Below are experts of layer 10 (counted from 0) of a mixture-of-experts language model. Rows are named router (the router's row for the expert), gate (a neuron's input weights, with its number), up (a neuron's input weights, with its number) and show model dimensions 224-279. Each number is 500 + 50 x the weight over its row's rms, rounded and kept within 0 to 999. Numbers have three digits each.
After each expert's rows: a language model's description of what the expert responds to. This comes from a sample of Wikipedia text that the model never trained on.

# expert 6
router:554543503561454644501541557458468564581515487493576522590489439505466565489474488526446527523463485511467508454442433537419529548499538428621454484504419583458508507474
gate0:562410481591500498507505485491509594506400511568556454497511469472548570481436488568523483447573416384400508547569529543529507551566571475536539506467467433457518456424
up0:523525399438533507452456530509531489493462485511461655522559437412568497480528528478476412533495424497528498457554485588523458508595540549411492457472551544494495510502
Description: Foreign name pieces

# expert 3
router:519477529445486579496583536516584481543468437559495484550460485546520474488466474450472455409471453449519453520571458529459515444474498473523444451556412537501479412513
gate0:464461507505565428510497442482543388511558494479483491587467491531565524461514581555568488463549486566468439450471481530537472475371472547430467431566486454508537484446
up0:480582464551494418523550504527506499481511449554541498540583454518593446521460567509532502407479452500501522618501558522494488487584478486452550508474510439500561430433
Description: Numbers in dates, stats

# expert 2
router:567533510542439555449520496528460561576536491434507495551503463566463510556526500458408576456480448485513457470517419541442484510442377437539467400494517479551526465481
gate0:435597537463466564489567424466475626518543503494627539518491504498607508587561396475455608531577489459501552522550527546361589418501537615489478452499434533444516507526
up0:443486432492542456572517523477641507557558511537545563504493479510512466566452453524540553448396485529565486497471445520444491598458495515454478597512516521466426458531
Description: Policy and economics vocabulary

# expert 22
router:563550523548518627525535577473452522522415482479549559649521488573445481553459505511539606478517474421520512470516451530404532521496454428523402398491383617495465472426
gate0:432477445501498498463522518556482476450428482546525437451520544522464466514510411515454488578574546494513618493513597385418420470553523476464470450501495543457519521507
up0:573562498461470522452518556513448568544458467506454566559459487426409529528518444454547527439520549458532535466533519504544521460530542543485468559567433493475486485550
Description: Non-English word fragments

# expert 9
router:577481514547502560476577505489541453520538449527441452585490466504471493506489483448465508472533489488562573514477456558436603475485500444525512464452417513459500461402
gate0:475494442536526567431478500509420560547530583486476513510469582455512464489475533593543461592515496443515447455453445455579498507421511466451380420491578492525506471514
up0:580538467480466581486534517503450456542458426467508479481440539524427587465536492495503492430428503506546455420427497539503441476656543465483502556478505608509502589517
Description: Word-stem fragments

# expert 7
router:579580511535442571465471592510498495520510427551466483573428506605489547533541488419492564495505423421509617546514436502446565479457465462518480480490451508483490500462
gate0:515541488533458455385438500514438418419495572676480471502512574531425365586516554503646430474456442431489563501439544557533553424561499560509511559554500453473515552572
up0:483484457473587516472424537507450462439470521451420516534565388545491479445451504527557446495497506454482505536576393513486438466416571382462431461500598458528501489571
Description: Word-initial capital letters

# expert 23
router:582540493442441610426461501492476536465518361570492490578510499528493510504494557488545581468500439506470534507528426483516493495406359451591494437516390558549451480508
gate0:498449417516458532619573507557407549566485511447478545447495465566522422522585375514500528539505472519346530498511471395582568506517406413515466523536515480481574488538
up0:486452381476530436558468538530507530433490534525481515540444514507515473483476518504491512478561594594570500485592525566487475526407481434479544516533561497519533416485
Description: Lowercase word starts, hyphens

# expert 37
router:552463533565454592451541576561499565523445442577480492565486511566446511556516447519492599499364464455528468564551424547441553504464442351602506495525491516531444522509
gate0:510429527566460604443526492547523496573467649527497486563557485578498497548489487401442489545546490460518489493467444541396608420517512397484541549559480580451501458434
up0:509535399543550495515485459494538501396531393474471543575547480547496486496524551564477422487479510568493510496500490554528508459498557491549471512507546500572654566421
Description: Verb particles, event verbs

# expert 13
router:626512636525447510534502503557489573538518395494487451500549439497452424535511417506459607455512463510623580511536411468454556477422401496570510516520448551541516460539
gate0:573448481485529448502495628556492455493529492451449559505547583437449589454618517542521431500442589507439436436493478501503471418461584578483505539483525583446447492412
up0:433512587526467372606477403459472560502517396452484474489466548538530505456534593473504580487582514536532493511503546461536460517485499507457474554485549514542542460498
Description: Table cell separators

# expert 16
router:541613536550435470524521570536504540551539418613566521503485515477489437508476444491523581520501506430609485543516424457429491479453407426533516500492441503517517456503
gate0:500563532513462510462538559470547563526557499403474476539599451535527507493512397497519455466542478476523444581524580400533536503485430456537526525420584505509533455500
up0:556456513515473409489483545439574474444516503541535502442529522527479531520436515448558501508506503486515468392568401568521575495541471544530540586528600500371487541498
Description: Prepositions and connectors

# expert 14
router:534524564590459548497473513507453461502422511531546515608495516498456545509454512467373487492532475348503515469454493458431540441463538431591447535468369569524458458502
gate0:605471548463511444543484506502410477372561539497481519570486525586479539586478560499548601475495431516495493428483548548411444497540536486521538552416483504517430517468
up0:492483511555496593468448568507476538479460461510458548550485442491441571502477451514471569398507507572465435491500560480502442539476542590556562511475504589510449499441
Description: English names and places

# expert 34
router:539543539547397566474489530477520510540513527620458421631487486564463549619444508396510523468501403432509451549486451465466575446461480461549487477509432555497503464557
gate0:412565469529490545414482441525474471606443442596498522490575467463518589562530476531427480567400521537534504517522507478351538493470514476535506452450509489451523599589
up0:517576534443471473538484495479433516608476422429519484561504512483486440460469493486523583520579571518466521498472441535538452505534439457531444431553563509462484479505
Description: Surnames and he/she

# expert 15
router:567492447574383611566475562469496570558526488503561489548492403580516556496489496505456547434469388468542440523484415483415532473472393513607502495566375490612521496448
gate0:518552445498421543560545556543448590469369563364538548387574518551537564522505508520521457450549471521511508494533470452556544518468519501492576504479486522471516500537
up0:499429481529506545482512524499554547511523460457500461515504518467495543535459521541472439500419522452511420573521503404509502505565572547368531520420463423471564453528
Description: Romance-language pieces, quotes

# expert 33
router:497573507502457537465498597547516484559527477485540481533540520526499496602546490418520529426443401409487432521487459545408509529489461457579480443506497517502454484469
gate0:520508425543568466539592466576509456556537467477509526559565444534553492524527529536552518498494542443505508492514522407530501503468450424582467631570537485461474564497
up0:440514405491490465550509459436440516477535496462482536487559557504604509548549502543585572469506455545508529504468465509611498557453474469496417541592435457431490473482
Description: Possessives and abstract nouns

# expert 27
router:513524515538468653456584548477465518557502418531503451570524382494482455537541529464520432460438406448531467487526442469484537479477421390552471470507474531496470489515
gate0:420439532594486355454484459523525546508565413425482567430539466493427507515555408547562509575400560434553517560559464505519502463553472615513500558505518571409378505447
up0:502408516504414660484481462404515618569437361488440534634558399516456478509501531500481516544513564413515516476466459451447543507475531466493419497515502451603523503584
Description: Verbs and clause connectors

# expert 31
router:551463461472436487507547536563492469526513483480498504557485419506482557543498499504419556480453475470491455515561428464386482498436398432535491506498451556542447513501
gate0:570526490436481449393586494443565555442518487482471457412513434531468471405462459418488605452445466519590440525456542572586500554473435493527491516479415446498446464478
up0:456452479495584385587554434522547649409510641481567465413499523514513442404465511482482525600455546442589528487482534527548472562519432484442631534540418546511456487498
Description: Adjectives of nationality, color

# expert 35
router:562568600433419643439486523471465497568508415499523463569479419484449583531493467471436535490493479469528423533517473485392520515447413484520464529575463568515541459486
gate0:539488469460491486387452471524570466485536440555500471512459470483551494485421466470513494397545602504567521501455493437513477524477501562571392460499489486532453462585
up0:465436606484422505609474470442547432461473520469609547561461435383474443462556487464547458456503525505570524505512519475504423442564495504495473513472450381531541491432
Description: Passive participles, release verbs

# expert 24
router:583511511459377586538515504491525562498467368549609491582565515642446519529488521435478548471504500484507495521552493524519550507524466482554511450581456519501517523519
gate0:472481533507580630543424453586442569476591480446491484489509506519484424533520559515488468390468441501498421410555506512491449466457552458545515463490539462498489504515
up0:546455503475393494520472492457380507490497526585496548518521511538460450510468437403469480476560481541538524460515490466565529528480471507459544451474403566533462478342
Description: Year starts, census phrases

# expert 20
router:614603535501383525456476565463490539593434476606534420639497511579528541551483459472501542493387389358555467509516455524406550505498468390581482460523413543523463486506
gate0:582561516442506506470436506502498472497389610489497490503573620513517549431541437525465528504488562576461481481400429540528488580498478569605511465541497545512533520454
up0:384490538439511584444372405503516568410548508479416476462483533412574483517547497502549580503423528515440501468482570629518495460529531479615469536454511425564422551448
Description: Year digits, place nouns

# expert 21
router:575544541551420572488460517510506476527521470480603489587489533501499477511532478407521539531450449524524447498523422483436506535547464461570489402470499527549524514471
gate0:481520518612496589489510563557380532459546509494534483568503513524465430538522571487537553522470510448437436462508456482554494542460518515535506497593537425582534528591
up0:538431464507500419389521509430498491513487437517512430571457537430572519475632553449484421527561500442442475500552466551585430490497534525501505532419514570570536496490
Description: Verb-noun stems

# expert 26
router:581550555455419495473507611512434511551492519529487542604495456567520466536535609456455551443469438433540446484473408504447565465480454379515496434575393508488508488536
gate0:470455527456543528429576458550498561503529566583523557484516517495563574524587590524499521540471530533449454463432515617529513460535501490569528552393571544478531510465
up0:440563471514569339556597535526507543451563528528501544550404488485492428549516485454446411618586572574591537542448441482533450436510442515627563495448543497482475534451
Description: Institutions and organizations

# expert 4
router:589640531509437507505455511496442542625588496543468490551445495591503484506494498459511539480433484453530503503455517519454480489442420387508495533583432567476432587566
gate0:447439524569580512459500518470509453585505620557525503543467463428531496473547605448492490481545425520510452473469392428504514553424548506478519557566580578476509538583
up0:536492487501490534438538528483520521437458574418541588423433492532498494470465514501508466473525448556481488578563458540542476587582521495496579504540593441563496495497
Description: Table cell fragments

# expert 10
router:573565580561428532533445478460506506555430437483499427547506488603442487603514486474439471480457471475581457527527464541467566519424400457533380465516454526530448494526
gate0:549539436419501551553511487512516535623529462462446502555481480522516496576475471533457479467556563504514551495524464534449508506534519367532575483611515435443541475522
up0:450523477465599524377529499475418532569500572494600569561518544537503622440593455475423539518448526501562543499507508456497580430558592556555517591452496574404409512589
Description: Sentence and section ends

# expert 38
router:595500514548493590515555444445486505567510448496479558623469462531501490495548536471451547517462473452485520531539450518432543494386498425580436518469419537486470491470
gate0:484477568485549488442594569416485531567500521494481543513528517592500510519525401499494437541503550523520474534441453442549609385429425468588550468460522473505570526495
up0:536500442499481454514534553550510468504371571477487488425561537386529493419543478535548486460528515525554547528444518528510571464527465421452510418394462450494421518513
Description: Technical word stems

# expert 28
router:577563529489451598546504433537601540508444402542520525554490442507454563449414562492509558442513461459537583428584469510482465483475397469603478465489389521556557545514
gate0:510570429451530546481469524429575510486571475584445483487488428542472489461493433498532498544392512454486516479493498543476474471553417488559455478574506538512591556500
up0:533511510510495532539458461443576547444469512530447537521443433490539537456579491512540532526488530428506576466532403550500550510464389471478479431453433510463510504474
Description: Word-initial letter pieces

# expert 19
router:578571490533476572507527565573486494565563498496523457562392563495514556496501492547484581522446472440554545577573584483425567482446503508568436476447430573562444532521
gate0:524483452568545467483542471515551449539535510457523470468584482474523492536501498621577563548416572414452490573484448525531443450500446497540561481575585540493532501489
up0:564446496570547454513420534571407531504471485562402516467518481506563397503523467533590405469441507414562387504559490506465449453378406473552524479607492505472503494479
Description: Asian name syllables

# expert 25
router:523603526502451523484499485465492525657463462584561455537406442595408541512574479467513534419493393427500493555547430496403540393445376409546440493475453544486438454514
gate0:442510539535499529393476501419567644516549415435493548584496514492555423482568548543523450466468516449534484373507503499493453465655527488559481427457515503481494524452
up0:542484470554507438475473517474573560458529551514509399570552559475402582444555460544492543499509524427475429513597550630539505552474457512535476421521505470602521558456
Description: Quoted speech function words

# expert 0
router:555589518505465554521450523540459590536492491532520509584518411544453521552495469436514481458402453418468503565477452461444509474509441496554522474412495452454446511567
gate0:546461393593563485558440443472456492592454480439613580539475463482533431517597520532512443449555506497554528536572468448538399563477561515498511446569511445534509586561
up0:440500511451527418605515485554573481534512507526530493599448432632525505491481402564528530503481461499532540462497475524561513453507508514474492533547521501491496459559
Description: Sports competition nouns

# expert 11
router:604533539476451568512463534559481540554536372482502562629522439509360478526557534516448499448476427514496459511570491545498507464535362522570569538594478520504512513409
gate0:603514552490547581645558519480507481466576546507473550533510537501540494609517483609502362530569493464509448490529532487529484526534456437529508512542490557538504520551
up0:503504488489457478422464466453534464489514492478553576511430484475460494659458503405544481546493424487508456512416491539598547540459500411477491439498474442499513434525
Description: Line breaks, table markup

# expert 8
router:599480507490384550464578629495481555505485332436488524554483539536502491498521528430421489461499521462569523488554510517524477441559459456569465416436422543562443480406
gate0:541542490524425587549479515437581549512392546501499484553420495504476489463511516503538452486478582466535475463500425532539559513506567496568496507440536480479583511534
up0:485443437504481488484471516548590506593598510537619438481435490514485447543541512468539543536425401472390496526399453478460498584526515491637491564451546448490407484496
Description: Name-initial capitals, line breaks